config = dict(
    n_experts=64,
    experts_per_token=1,
    normalize_top_k=False,
    lr_router=0.0022,
    init_std_down=0.0823,
    optimizer='soap_variant',
    warmup_steps=200,
    doc_mask=True,
    dataset='wikipedia_en',
)
Below are experts of layer 2 (counted from 0) of a mixture-of-experts language model. Rows are named router (the router's row for the expert), up (a neuron's input weights, with its number), down (a neuron's output weights, with its number) and show model dimensions 0-95. Each number is 128 + 24 x the weight over its row's rms, rounded and kept within 0 to 255. Numbers have three digits each.
Before each expert's rows: "raises" lists some tokens whose logits its average output raises strongly, later layers aside. This comes from a sample of Wikipedia text that the model never trained on.

# expert 30
raises: "ā", " women", " girls", "ful", " population"
router:107098160139098149171160134164150148137173159113095085113091102159140151114140100138096153078139116131117140147103111106102111100117163133140152134091160145141142114102144162116142146131153123100119115113107145177102099109152122142117143145143124121086144165122146079140155111155095105108
up0:108117141094131084125118113123150148117089154164140121154118137120099118127079118151106162133098085088130116117088074141110122132060135136130126149129081154090154117108177149137137167126127142097094120149119070125149129102147097147135071140114121109123130125141115147140124115112135114118
down0:121144095117100143125148141130064114130114098141114146133134116096135139133129125128163140177150153145124136104178125104122111142134115114115163120083153123132065089081120126117131110104126059108099119117144151122130118109095080116168138081101100138149117107149125133170098111151114112121
up1:115101127156135116167138100103152142161107131198128103124093149160095152138078100122170116154151161139122129138086110137118156123116111126144122114164142131121121142107123133084160138159100066135144127150116102130159129128154091123112098123118159138141141142091104121160147105105078122158
down1:141132094157084136138130115124096115108145125087130094124208119105121136147136124135113137156069132129128164106131127150116102156110144128091145138103175129133138071107119167143127128147157102153095135083122164127148134140126167133166125122094096138079107121135135101120149135126096119160
up2:142158138098093138072119162146106155124150149166116144127134140109070161127120137160075129103122100128180117123155114145117148086083111125171195125107148135114152140116119137160113122161114170105121121087131095124111125130127152157117139128111139098141146133091123110143133143114144161149
down2:142143151122167143167119103106124137096128112143136128146104145063144105156098152073183111149127181116138122106160137125128137160108177112099116107139110123151137106107163075101135084115122104175095125138148109100091102112117129123114109082137130115115132171131123117138130130126120125109
up3:135167110133156131131155139135140139112126116126126079112152104131137128172132166138128150112140107137102107088094147141126157149143144124092064139096125153088138131105120151115097125099138117126170161098113137123122122127118130144033108129125097131123086129097133099081150133119100137089
down3:123093102133113127123101115114126122154133103131125151088127155149140125137160113148115082124127153166180119151120110147128105132134133104121192135162113111189116105109148084156129149141139179147149129163122123148154134111102157098145137190111130164121142101158184145114122104110132143143
up4:087118122128094147130117094132134111071159139101166122146108142134135112094123129135125109138113125163128129157127085136119116131138128126101111118130159144139105129138131121105090126154149124108099090133149103090096144112181102135147070132149134081130136119183109156208117131158094141143
down4:096134150135143130139157145199130138153118125097125131147176121119123124091127169138123142139121121114054131117170137121135123137145096161114100145128139134167138105167107137120121129126114106088177134118118166128181167109117135146164164125151142111167088175111141168133131126115117121139
up5:138160130150127125161145157128113109150128115090119160101146136082144104114123158115098179138133154133127124153137107146117130156144140127070102178091096147097096143137146133104142131116126105125098103152127144160102118170137153134128104164122130170134138128130129134154102154167094154205
down5:121123098151149120161110138115094122148114168144148127158136124144151134143153084129195139135165105095157129144113117130137122169108091177130131147146148109178134134162129150148097177131157136099164177104097127078148147139139107106133147178124111118138109149146134125122153146113115100106
up6:123184115107088126122126149145171129118134127141127136125108138125143168145156168147131131164138151186117166136141096174127136137085166157156116092143105133161115152144167126113130142128096135108131129135151104124128125145129162172141081156119135148146111185142133153133145100153100142181
down6:119122136143189111159124114136089134132138163138167115124136096119192148146117141096143160137114134155099176096122125143144088148160135136117109148076116140171153114164130146120129126152182110134147130114098164103156138156099120167139137136149108150161151136126157155120137160131095102117
up7:147123155127121149118151143100119127150096153189140120104147137118158138121092154127096151174124105139141127107131110154142097119114115168161086086146144140137145121118140131139169150140140095122106107127112116121162153094117122107154104125116201159136100108112112075128185090104114134146
down7:132134146131136139157105120142126169126119130126099135158158176120177134135127165142156148178135150105150165132113113136112126134150113164098147168107143145163143094133116135130125136118141167150102135127150159125164112177123119188176094166110132138101136115168158097132125149169167147116
up8:131135107111115109122145110107118108114136118123123136148132100130112129127137094146125095130124152096115130091119123124123088132121210164126129132111149092091165122165173152164145124123120161137087170093143067091087115114163160110136136106144114109159133111156150117135131099108108149174
down8:124099121126099126159153157111127145158127126183133140166112116136115104115122133132160164081137173097123179127121140096128092141121097053148170143138140143113104147103071103111137099114130139094148122145124091162143120102133095138128100111134132107153132120105154110106086116158141124121
up9:142108128136123160128149164134150143143123100082139121166089109133115179138142128166094132145162126112126124115148139126132187145162085151140105097181095109133126126139126108128174142107149114153117165138137159118117075115105104128112158172139113161127147111093109146088113131103170136120
down9:119157127086144116089136116097133130137113105177133145116178136153142130121149137136113075122150081164134098147118108172097113137115131108118149125127140175133116164107143155110094145168167148117133116158127082126122120128119145137092087116116116135157139161164161074113175114123128142146
up10:083132115147132112117134146162153093114117076141141113133141114121138116124108141114094146122139111083131081162134133065120109101141116167124140079185118133145094120126159132117130133134109089110129175105151148133104166111097140147130167106096179166136129113130123102145099114136161147149
down10:163090143144149136143147087121089110088150121153143162099169184158177104140168145151153131146164110142130085076103083154144147126149130113137121098091136155122113095121144120110149119129123162112089097139111149153104108142123117149101089156126160122152131135124134121152136142152121120119
up11:128128146124127120105123123117143111152131123112166149093131098173097167127148120108124137117121152157136117131125122154084082085163141104141109152124134114170145134152096117132155067111108129136096162183107161104140108125113149060152107157127173132101088115135126128120125151139132094094
down11:146095115125084117139118129112125133129130154109128069124130161171153099115157117150124158142169103152124118137160155103152130133113125162111109133123111128082165188174129163150115167176075129120133147134111115131114086140121134133163159106143109141151160131135130131131110131127154174083
up12:119135155119128118149148061119122137162165134110168135116105120140138169136134145159148139155155087067140077161112127120143131126146129094101128126149153135146113120121111159141102156138125070124117164100148084123126126146150113149129100118154148077123113104155134131136103145141147178172
down12:161128099150131151134131163113131123138144114146133144110179111121134123093153161174177105139156141138126134089128117136140109167143104131157094107148159125145077150121128124152161087135120194159141130149117141178141116088112149137129105121112159117132161132111154191154153126121102147125
up13:138139132099155096133120097134107118092123166119132115167119110121128129168093112186137099134089130110135129125130097110137125121074118149147171138116125101126147124116122153132113139159107154119110108193099151116113148160152158142155117158176132141161131115140097183118180083105126117125
down13:124133152139129145101133143167142149142104158133164121143123114150096138104121131109111157163137161115115113131146164136104120158170130118165148112116209092162136104108115145126136099148109084134131101110160157160173153102149110144128150085105116163145121133103144099155090139124143176117
up14:100119146126080139115093086101119080135131092124135141084124123126138136074101104139153110156146132146109135102195121133107142112099111169153118134145128163173142156097125080117148132124108118115122137112152122178079096136122122122138163124129148157155142109164135141112120080129146111124
down14:146156081143147111137152186123127149131127118137163087139141121131185150131118143172097148099142163091134082112063132130129124159119160119119108144128145193126167091149130142133132119145096143131137170171119160138114110129132123122122128133111105116145137087087125127111140147141115166117
up15:120093137129129136117134134163107135084139168125142161114154127132094132094115119104153128097094116078153146128113160120111158128130099104176108167134132126137123141109142181165130160154111166104107152129124104118170135147107105139142100140141172100110117175125124121162190113141106173131
down15:127178194117122154131133133139127141120138112134141101131108109141156103104090164149145176167094161165128133119138099117157147147105159187125121114128083122102146112152118125152137121177156143194134139132110132138103143142142171096113124134121135132150105159140116156157141155118126157159
up16:134157121167082177128164121135117170109140102123131098129130125135128153138151105152079126136147144119088130133140087156156152133131119136091113078100158118139129089116097114152092074142112118151142099113084087088117131166097110133123108142100148138127107125157088116147131112118170129114
down16:138125112120152077144113116120167113133127104126158143129165148139109119098123178087152135176125138117104098144123138116108090104134076121105097130165087111162130121142124123100089132151106166116143154150113109134157141114095177146123125130142156127116202127139128132096148124071130135117
up17:156132112116149112126148133106138110109171130159112138135121122141134147121121142165134137158149106182146158119115164104150110118193089112120137129121140103158095124133134115120112152119128130139142134167121151115087093103127113120138173137091115118144147107112172161139170096098140037123
down17:123104115060131121115105155118113119113119150162081120153096135123080154130134084137112093087111124106137104123136100128116134104142140122114097123089123159114145134114133091117131136144094057124123118104148129172122119151117143129163110120176088104107134126108091122099092115130175154118
up18:132125119124144124118152147182129093122104120134153120102084114134130110134122136166122168133174130126168137131138182122134140096162159097157126139128116108113137117134139098096119085137163097125189147132150132109133133110156118135133171152118145187156155116120124145175137142085108167167
down18:118123119114136121133111095090138103093138134134125133130126131148088095157154102161119113057127120105105128094131081123107113161124177121185150104147149130117133098103103118136138121098099115145108164128112114155126085095089114111154129113100137097131106161101143102066114108143143135103
up19:104121133108163116133092100096142081114153108166113151156145143182127106171097110165122101080132157138124100135123096078120119124166141133171130140140150136144153142099122136100123155124090132137123144152103111149103105145137084092162135118134125113125109119118131144127154128139130051157
down19:173119098109059126118165145108112115154104210116120111124127138122091158145150130154128134154103134126178117128135152120127124123145122123110126135146171120153143126146150115124143130172135075142131121084146182156141170124127167153102122098136114140103143145119122151142129136112140180124
up20:068111140153111141134093128137195101156108121123122129112148114108099144138139127140160114145122152182118097110124108144123132162167149179160144168169132108147141107131157131134146122093111148158101168141141152146151147130136132114122130101131118146132142140141111124123122155176119050159
down20:146102134131099107121179142117088117127140126102111122130150123119129125153112105137093146140103098110138147109140142136162097108133128109085151158123135146115118123171139153115087163181152093130145127137141147138109123127156116135138151185102131183157155131153124163158149192157085164145
up21:110102113172100129152135133106135138116094130121113091094117128126109137082098111071106113087141133115084141109124110164096147094166159162114147121128107121156147118132090093108160108111086132086104148132143101114109106131136149079142087115174145129134120120125122143149116137105143109180
down21:144165110146103113113128101136146145110143144149142105131129151111122085140109101152137154131097122122092093090153119125165138128085125095092150116134131137117136143103094179083084118147135131105177130145069100102139157124099136143124140102101126130133135122165113069116168174150142148124
up22:124163182132162106122101147085127145159133116112107158142165121124145124144089140105186146109139118092141141156137063091126111143069118140101125134120118151109117120116177138170115128124102123152148112119129153127094143173121150141144147188109136143140127103127126115117139136150155143090
down22:129130113110103144138152143124115108116106108151136145147092131152168176131139090129125155137168124139158115144119192129110132175101116133153082120121115139142109099115130104140115112092106111106094120071124159118134128158167104118095155148107139159110142091140121115156121137057101097112

# expert 56
raises: "tar", ")", "ta", "e", "ton", "hip"
router:107097160139098149171160134164150147136173158113095085113091102159140151114140100138096153077138116131116140147103111106102111100116163133140152134091159145141142114102144162116142146130153123100119114113107145177102099109152121142117143145143124121085143165122146079140155110155095104108
up0:137152121166113152186115117094113153164100133137158113117136103143121118123161090108139077107149155147173162129146116106106184121082124106163148110136129143121148108130126103104151125122112127095101177156144080150112088101121128125147121107141124150126117104128087157114158096107100138137
down0:084131166095134106136131096116135138168145133152124131101152091135137109110128139129120133126126077099128099184148089146124120156125107126144156153070139131121137165150103123119099138100102113152160083101100113122148179134130118115149083163057108101127127107131118111150147139110146136120
up1:100105118113083089121137076135084104140113121120078119095158123152122127131145104144161108104153117135116081138129132111121177105092110092156137079114112129149137122123132122133113120163120136130105146094105131120089157142085149100116108129162109118114111157131159111098166076092158115117
down1:090136146156136137102165125117118156134151111114132152079160134111089108113145155148081112128100126125104148107111087148151071138137120163126090149110141127132131130119130105133091140144150135154143105148100094134168106128093148106150092141152070090126147104120080165152127168151112134119
up2:167156111129116093118153064173133101111089169149127133110148123160135159178122165090176170135142135142114132095139106127126121115095153139122140109104125138125155167141154130112137136105105117149088119157121167104147151117140098113130117163147172122131169117126113102119148099126106091110
down2:151088116125127152110148144088128164162134147144130113161150166138142112147104107099136118148149122121122133144130156127163147111157157085141195142142148109142132157156112168146130138115117127089150130138108140095153100133060169151162158112125094183152129117119120133098164140110132124100
up3:132145119107154111154122159115149133135144136129095116128082143126157119125176153116102153136078125099126114120096143164130125133137124139186083108172124133110139162135148139115193142129112153157194095151123119118126145097128113116114102123179151156121128117140135138123128124142102068087
down3:181186136160144131125137123131143125132126112138153140122157128100156151180130119150139125130121115144156120156130115146156150111137116090149105152088129105116115114140086120125153124162094153086135130135127153122112129133141122130090155126127111125142145096151135061185171115171059105122
up4:131116146095096102068097125123146123103139153124133104144151177116114129123145188124118172117140137105095102107088128127129132144161144115153093130128152164118154167139138108142131129092152081126133148107106160109117146087135171156087109150166171101115121146148139142094094142113124126133
down4:177114118119098123113136148169126153119119081156116100140121142090144129155121089137119133130127096145137184137127138124104133150100156073149158094180100076125094103091105136086096160158148123108105099137106133113142127124106102139118147140137146160114105116124129139095119117129170087138
up5:147147125145153106140135109116128101130138106168124115191116073154140119125121143109147157094108165108113100121130150119177132136134116096200114138144151149146121124136149120117162119106081121101139120127132141151133138096122179152109178139145158114088113135097143146100173134129143095160
down5:121124128118113151088158137154119123092136128134073099077161113140103118135132093131087112113137072105122149095149146116124142117146089134122127123190132113077101150103139130142100111100131149136107150063150147116090130117130120092113126158124126112111158099133149104086118154136126102098
up6:131137164082143118106084114084133122086129101128128138093112120111152116112124118132131112122087084123091108113143176107149147114126078147170148156120140141093148136082114139124125103129123136098102142138087138160119093090160131149194110130105081125137129127135136154095099113115145125147
down6:138184158149097095137122146163100134104086157128119117096114086139111178130131133131146109122159101106134118148189099147104085153129185148179111156125134121097116112130136091152114088181136135141110146136127142109106137110146125098125116145129163130103126133133086111134111106142136156136
up7:107126122091180151125178157120138178095125097131137143134111129147150158120114125094122122150122137117117132125105139133119102152146119108129124119094149141115155115133121111138164154168126207095166144149100194139142150135134127136157146116126119104143085151137181170117127174132109122111
down7:128160143118122114126107182147105157130096114116113111116129127143095126138112068159141131102114160171158078149112117128109135125111091140152060144117103051095118132142138167125160120139125124135136111109142094143109120113136119142124136128107135148137183153125114095134121111092136158168
up8:081137108101116119132097128127129116060132198130087104145136146147144141126149145154125138139135113109159103111148110132112133153112111140083122128161109151111097130143136184118109176124136080162146157147113186111109124148116127172136100119157125145132103156110136133134115125162090101117
down8:180125127117111142135081138132116144173136090173178142141148112116134132160105133141165129159118092121125174143102133165082143141150158092180143137125132114125128143129094079098097113139130053092105117142116142121158130124107130122114135123169159107144132116143107144110139140115128124149
up9:115106149136121135067095156094141135123142106126150113151175126135093139150125152134133120118144109099135126082097094131129119162150099159139121120118150105115143141136077123116140149148166097070089178131109109120069127101131145134101101093162135126164120134165134114138106082111116118119
down9:146109135128108139162127160138130132098088086131110136136122131129156126079152133119105182159148119108143153131115122152112144148135154119133111137181102105153103079124134131092092147175125132159161120160111163132151115162126085147150143153114162170130078124141107128143116109123157147181
up10:122132115066104125090169092120120131079154139110112137119087125114145133120111143150118158113125141117134158137126146136122111125115116119106141117123122144149114165095136155170121127100101126135135089157137150113083116171095114121130077164127152149100146147076139141109116113094183066115
down10:133138070117148144098084095122101115137100121119115122127118111108073097172133102110120071118109130084137083142088100093129106117153135126104111136151113125121111109103136080147128105097162081105109125125128110124099125126095116122123150123156101132139158118131119108125083129096106101078
up11:162131172087109104078113141120127149138128152103130113148139118127125164149114127093145152150121149126151146126152149135119129168132134145175134119108152112116178131124137087119101122105102133105123108108170166133132153170082102170158150132128146095071191119123152149136130124129121083126
down11:135155087128100111111106119141116144156094154162108135104135150162107082115118066094076106140157167167151099153095131124106120125145141137139150105132101118076126131143159106136125136149193081141143153149132155121095114085138106119142119132138124136097103127136096094124120135132141113103
up12:102136173091148143155130106133124129088174151084114090167126106130128131136132157091129114142151100110133134136133150092147194111106124112125157103096146113119134126063106120136107093157134125154099147145135094102078134102136098128127105108136109108120132088137134131095116108076145136108
down12:087146094114105136083100150143154096127105107148135140122122136141107065139152146120138099127117153131157141149170129122126107099156162154134122146118094108072108124110134105133153126090106137081127095128134091137164085110107111155169081132108172152149144110148085134132120138111131149120
up13:156126146102126137126090125118116112100088121146127140084144142118150110076137131118184122080113133124090105137081120133115143116099172134114114127098114143135106134148156104120114130086109074123112158138116113186136117091128119079070129140082121103117137115124091142100137145143098136123
down13:117141139183135125132143110177138097164134150127130086130166184115157119136141114142146120122144091107132151175162146155141145152113143143160189138132128106121161130137135165117135196142091134154101088117137143126141176149157130109111132128124103149093129117100128163104137125126161124108
up14:147065121051112124100097136071116127104126142156099114134143146156098133137127145101130130136117136122114128116149132072129111069166145167190094105142160116138141137144134132150106150140129156143102134082095122118123134123118097146119112136132147120146128137114176133163148103142137130140
down14:153151164161091110116176153174143131111091138127118151117110105083135092120129113137127137127138149188135179120092127144108125144142159106109095108119142148099105113086118140127117128140122114153132165178105140136155134158058128150124121117158110139141148168112112144095116161136127108144
up15:137134114139131136099092124108175165134109111162153099114100149100141141109128122173192123122128129149138147150145113138140168143112137137146112111130118113120156136145143094126138129158139102106168155153134135111094145107164174135156116120144112133114165153174160136131162122129102146039
down15:142130138136122142112134131125124145115143134183165203142163135125099179125136127127082100142089108153113177139170139132139145159099125150126134138095133142185143108125125171100151155150129144131114067109110158137162145126129067128124154145096128123116114137112129132149142121149145148143
up16:144110173117125176128125165062129143168139108146096098163151123146145170105123122130111141114112163108138114151162117129126171123119146128142146094102151135115145114158108138151125122142069141103115146112127123148134156201098122138115150113126097114111121112161162111149094103114172105131
down16:108166159103134123143138084154136142154146128132091152122105137124127113135125144066112109132106159165156116124113138122105142099139141149117058158145105090096088129113191112119107177132163129127142130158110158132127137102126107081121126152140111128147151155131097094135158157116128144167
up17:104091130182133091074105122143120134139106093106122097099141105130126155143125138111114130133145149100144141134134090093119130124159101165150154100144115096170100113150100110136152135188137165163156145136141140140086162160165106153103141116136125129122116124146162118106182139112092135113
down17:146135148140122189165143129133158128143119084117168180129135162158151126114138108156113147155126166167133133120094134106130156160136134120127125128129120126143179111123156169113180170154078157163156106126150154130189136149088145136143122125133139138159125141116154147123135160126129121158
up18:090117111091137083173150123155117067110143145177129115113137138092122130130108079140117111167098133092146113138125132095149122170187136130153145146140137108125153109140160146133114170144120135132139123113169113092113150114140143151082118105132145110113171102111154101153092144127109117106
down18:147103111137118140088116133113069123099077123145166138136129122090127125141136108116156148133137132158099126071066143083122134117110132102129083111117103129119123145105130122088149095143109127107117136142129109144113128081122094091130138136143109119103137140094125167159178141179164100122
up19:153113155156127100120090140169120093131146149115080129124125123126120132117093134115117134151089155140082127120139159146105118092102105094159162097165075147133065133154140150087129148114121119112152097123128091124144114121112179154155104139107176124100111103136128104098123153137146148141
down19:130138096119143149133140105140121135129157077140160126154137105117166179140123142122111191135148139124100096109136107107157119146128163119133148147071154159096143133144105146118123134137128141147087149132134177116125140114119157115099151114180159158088121140139175141079175167128132132120
up20:134107136063178146156138120096097107137110127110096157130164136116123159139144110143112110149084119110142124131122112143147082081084137148091177124128121102122147112128116130144137145161094123120127094087105092135087122160142116179098137083119113115127130115146111169128102149115116112099
down20:143147106128106104143137133101162141152120134106124107154146155102118142117123113143156139152163169142078074126134129183134133121187141138145075117110113112109103144163154129118097132122100111139142157129128136091160123107102113089143091122101153124147138183096161112117164117157131156097
up21:132122125134106101153155110080133197162122120139124113114136148125095137166162107130166127178151115123101102116152102102175121113106153114163155131121172138127144154171151172136134153119110142115112158122135090112113151165135139152125144120119126126123149129111162129203154103112124108148
down21:107108112153106140157116097115110178137131145152152115114148096091150110081075132132101114144148092148099161122135121113149144141183111116136125133129125102113114139082151089102120128129100127087145085159143142140115128097107137097154122157118063072126125111109131140156152102117149135118
up22:127120124122104133156151110151107137054146124119118138093147132117137155166144105135123094146110117113145086123137125137125126154162169144096157129133137150100104134119130144115117167093157095173109100130179130097134115111134143153094133100103147107159099082122156111135116061156098136102
down22:145097142117133142133123159113141128195112139139183167125153152135160102128137138158181149148175130162169158145110156092130138165177146116142145128131121144149163175142110150127109118145095138136142170124149130123136128165145149131161155167129137152118132148127141173120162148147150149146

# expert 59
raises: "ac", "an", "án"
router:107098160139098149171160134164150147137173159113095085113091102159140151114140100138097153078139116131117140147103112106102112100116163133140152135092159146141142114102144162116142146131154123100119115113107145177103099109152121142117143145144125121085143165122146079140155111155095104108
up0:170170147095112149162135108154102111143122138095116100102107146094169067158116145144130120092127114169156128119150122145138117103166123165146132122111114121109120122135094130137099112142112097096133111110150122129081123147164133099141095143138107142131151134160118106167083145187124139170
down0:122099123139182100105104132119124151111118181129120088125168165174124143125090132088161125133141110145138119124126136122126089113181116115131162177175129149107120098090143117145163113154130206104139095110116137155115138106125141123113157150143126126098106121105110154147149140145122106113
up1:113138127112178120146163141122167110130156141132105131166097139123113123157116103128100131150116068126115078127118173163097108141117132156069134145138143126086113137135111119076165120144145102134121127087165161133142107115082126103147103115122093145125126102139150142161133108129131170169
down1:146089090129144116167099120149111110133119136140140107154085100088122118114143156164115095121169137112158140139101132134110105127118122073155156126138137124090114108122115153147136141102117180099098139101115125125115091173159101094103136124109106093085140150123064115149113130154117090136
up2:063105147157169142158067148122146145140132146156142127101120132151111140135107129128124100143174127129142096124145099121161153135100113098135168163151124141108084131122155114132095116148142148125120154131140167122122118090108096161118128080115073117115107153143130092174145120092134155120
down2:159133171116151123101138098183120143073116119159155133133112106121135126072125158095154143160119135159135194140114115110142108127114141145122132093146098129137125188151143101147122139121155079141096159126147132107139110135117119118183119144103156110165133112148089118119167134101131124134
up3:150115094104148116102125135169158084125139106131074126097103138145147139135097129117109097128087131126073139128157112096121106143157169143119155060139182136114078118137143124124132113149124109104169116137141135097144157110139132081140096148144127124145126116104110107097107125135138152082
down3:161126140098122139101143128137120085115095124123134101128158110117139125156061131143114106103109074149163135133103156144143164107135142103119134142109155152155150131124109172108112121148096132099079126158129118141108085120104141172065128121083155114137123097149163124175107116146121129111
up4:126128090133152127135105123142148137109122121086107131116163106135187151121125144124158157146145134140147107104128077103104101139084103134100099129150078130106102122117108119077111146088146062117112116118120151129205142130128103140134105090148124140142135140138105121124125107148083152099
down4:087096163146129100093130119091088121140133109117115124170115119112114110111111053120095107135119105117137115120130150164141128075118128068135143073132127100157155110139109124133135120110110110092121140118113096134116157125105086131148135130123134097152136115111124121073088128102109180145
up5:112127092129084154158099108105081150083124112102103147153080105088131095141096130105120151111101103150130167161123118116087145123144137148136153135139104142137108139123116134118077146135100153103084108144141135124107129162111106142112177113140087158147145096127115157126144125138128094182
down5:131106081112124103104147124119134132146143101106140148170151101130105143107186077118137157130112167120112132138136114104115137144153144098114111148116096140093161112081139144148156135119172107179148098086152138157121139094122130113107132131134124155115084111124077134153116120092104120075
up6:119136122127109112117146144158092114106107108121108147122106155173139118091113093111128167157098085093104140126167124124111123085133186090108158147098108138125098147178096117074111081125105095117130108169121122180123141128146123152140131179113120115113123116137126154133134134114160114129
down6:152166149143139170142135171159108114155163114116146043141156138125148120121128149112143083127126128100142102154132160167119178129132098123175173148112136131138146134110172140172143142130106134140125151110146160114142138113073138107136120116147118146166138124130133159170118099115120118108
up7:099121171141100113123141116095089155146145125105095126120176188094138123109094126133126125167130121116130132116133093125151102142106113117126178136126093115127125117157161085169117113156106102089135120103141133189080124145090149138117137127102113110150124149113124155104184115131119105157
down7:130141143138121180196114137137113126143112121110161131103183131163135098097144138124123167145166157103126159098086143171124163139151136108143100144153091112132120120149115129094099155134140100150130136100117149150150170119126102119154132136198130144133115088163125117117139099106134124106
up8:142131112079147163126080149117131100094114167122139168130142138126141135123140113122115147119166148103142131093109123121122095131135101125120092149149160137128124100108148145100157083109130102125115134120130118067106131099155096105140144141086161131108156129125043116107123147152085107089
down8:171143115107157129141145118065090113115093110107114143111122159126139151114090099131148151107158073154112144128139116140149130122138145122120181145121143135137093164182109118106142116114114069119148129137113124163133123123132160158133111109082154127156150133085168116099106114106169107141
up9:125119091130108180122111141115134147104134058090113135097117129141138167110155112120188125120128163146149126131121157160115145107129138155163129163140092136133121151105114085121082119131125129135108108122179134142112131082168109161093100097130109132154116122118135139108130091137167077117
down9:139178153175132090100173152170155050165137135125144081105116145128130091094137135138118099139114124160120113164129145106127092125111143130116111136145137146139163107105142141137130149139115117073194150136133157125154138124078103124145131141112103139119127110155100128126122119125146104124
up10:122125059133137106167067147101138172097135148144141133142113126107133091110115118085099134147132159110093146132110116117113103125163157159114159169114178136165130111130102090114135144101145158110164130130105156103147137142121128145096169106132099178139123104116151136136099149133120136149
down10:159111131091134157131163100165129157147137099134091177135118087134112156136150123162138138101131128134168111114162124157130155095116147132111145130148110137078160152124152070124126115135134123173175142128132109156104111115107128132161167109127142156101102089129083094163133127119133092160
up11:086130147103137121130100134115115155181120133137131090110083132158070104145114088147142101124132103170139130134121133108132100131073132137091132142135115116127162163142140100140154093153109152131130097138132121153087149124061171154139106120107127104116109136151111125112155098087084138135
down11:127112110149127134145112168114137127121109090128152179176127121136168138103128195137149132164147163134111172144149128115147137127160165135143095129114105126110136147119122129145097176110116114117103161133142180154170153132144108097141115139133086111132130073151143088101135137148146168116
up12:134133106127144128147163143096134154094143115117114139136104137132140130173118116183117092109096094140142129145121118119158144131145114195119138122134155130100148075146096131140088148114119161133109122096145090102091133159168109107091122099137116172169134134117134094138106056127116130122
down12:109081124129119077098124096158151063143097167114122121100103133145069112134110117142138125163114130118161096122125171150115115165136117106080113115148112144127133132085128117134134097092158110134175097150111098136112113093117131124116115129108140127074100130091138142143157096126125103129
up13:085143110137132114120141118127113112097100141116105094154120106086075127159127086113116107106145154081092085131077097132142153110140099143149142125135122110118128082109170107096101104152113118124111144101114129122088139131092158131148133090138103125138083106109105084121100115117112111085
down13:131070109132156169158132107120113124115109130152154174129133146149146124116203158163157122170145146129118108139066128137110096147119132121122152145087144150129092162125115117122122161138139122121119134153157123136167110131165105089134107176135130147094151100141141166124142152138138161155
up14:166132145128117139125156106145078139153128131119166125111116123108144182137148143128118130145133133132152127159115146112118142159135135101112138113077138141112158133149165067129107165139121143131185077164145128128168145127112136103072162124111110128150094149165117146060106128147141144125
down14:099102132091105143112116156114128125125160128157129128104168148141084142116138137131104120116133147131108101117121131166090120111113140152148100159099131144125162090157071130109133140089127150156112106150132103136164111111083130142151172112164175132091118063153123115138124092160163105115
up15:098115177121136098127100151143120165123179122128111143127126159118179079121129111117117145155128163129137078107120092141135136155116142129158143134144112148146135159126157143115116151117117066156154139127126089156137151123083142112139139140132138114115169159107153155129077189156110136103
down15:130151125127100157162185142132137140150061102110122119124201151146124138124146132064121116127124110069104155139092144150130174103115117104114180112111129115125127110167147124102147125111125133138126137097161104136127141138141137122142136097142139107104154134148110162152152128123110122181
up16:153102172121127100136093142142117171119135110101125130105126113150102132116129196127097153167112119102101103166100148130130098153155166159117126086110146120144105144131113137165130152094118111131158124129116173062121127150143119128131148167147128111116084135122119147173156139134100148169
down16:129119101104093150162108114136136112124122084126109148116110087177130125083147108150114087054136157119161110118137111134089139132096108155113111098142108104097125144115147117156135101120144138103088092157116101125105093138093168127086146138163147132178117143127113126142150106118104112123
up17:131130090112110158147095156123111144167138138113132139149140146118132122111129119111101114159141071161133171147143119130149155072091120124124134140169146071134078132131135119176096149133110135098174116142126117108110115136135105129124167136141111167114121117092145085131148109082092125084
down17:150137138152159111130136129117128114125153103161142149134143150163096162110087098115152147111105139130175123100136137139135150185196108151159137119118089162147163163073131106127117118137149099160132110148150177131141105142117119180121123123158151125103142120152109142130137113151180121139
up18:080124130156082134177106130147129099137127104146140133095096158152141113090101159061130161109127127137059117107122140141130120143161122154135150129121143091129082130099130124107141185099119104150171138142155104157114124109115151137127145150138095108085117118105140137095108138130144134147
down18:134134108145100172129148207116122118103055114113159106151144109144142144131125140116145133090091101085128155130117090143131102161113084145136144144156132118096127145109146123108145132148108164114080134082135109083096116133123121156114109126134141116156119127162115160142137145111099093120
up19:123109141128127138152139111119103144173134130116107143123151158132172160126170118116141141139141141195107129147153157141117093104111121113105128152115134121125063138119075103118144117168120124150165139117154167120124059172163118087098116158135128128161127116130143140129156090147114160111
down19:126143141164172104166114079104112105153125158136168090095123109106114145139109118129135152091131125124163142115138150164098112119155131135144103119175134153148178097124115144169111100101155147121112089135085073134154139138082108098138129139133114123142149119125111100142099126126144072137
up20:163139119104114110193160094104095123124119135105141092136130091166160123137114078104085107161131108136082137159164198101142142112132100144154115133121159117138136110165152142119160099120118102126130132110112147141103128145161129112128146153117145134147129143117083160125131119125188132139
down20:103187142134143151118110116156135128114149143110108082103149104180123146095105195123132171106137103104161139123130113118113125108145091122134131138146139116124105147105166137127130134075147186131140127120127162122151116095096171148111112147117138089099089093154136139118122111129113107170
up21:129118148108155133132132155135081127134123137122115133137108115126138119173127113111104138092079141115164150084116112075148125101146127133148078118149096124108119107143113140166075161131080115128130093164112119143154077133091150157139130105101117087154088119140123108146139148075097114123
down21:143110118124097090118117086084142120130169143136147159122153135112148129078132123105118087138091139125123111092120127106129115114133110147123112142117128133125126114081108103176146132169116180153123110108099131120112150131147118065163082134142156119121189111086134144137119099120095170108
up22:149151102141111145109129133134121134072087130092123131113165098116158168119132137131134194091126090123180132135164112112125139104089128088132158142103114121122176126111104113099126118108137165071117118093128121145137102157159134172124125132119114091136136095158114152146163139120135148158
down22:117151130119136113095083158097107147116172113130110129155101151111111085138122098113101105154121156115110118119144104106164146115133115123117139118128077159126128136135129164109140148102164091136134136098120078127144135074051100104136126170114143132137094150083129139101109116105115113091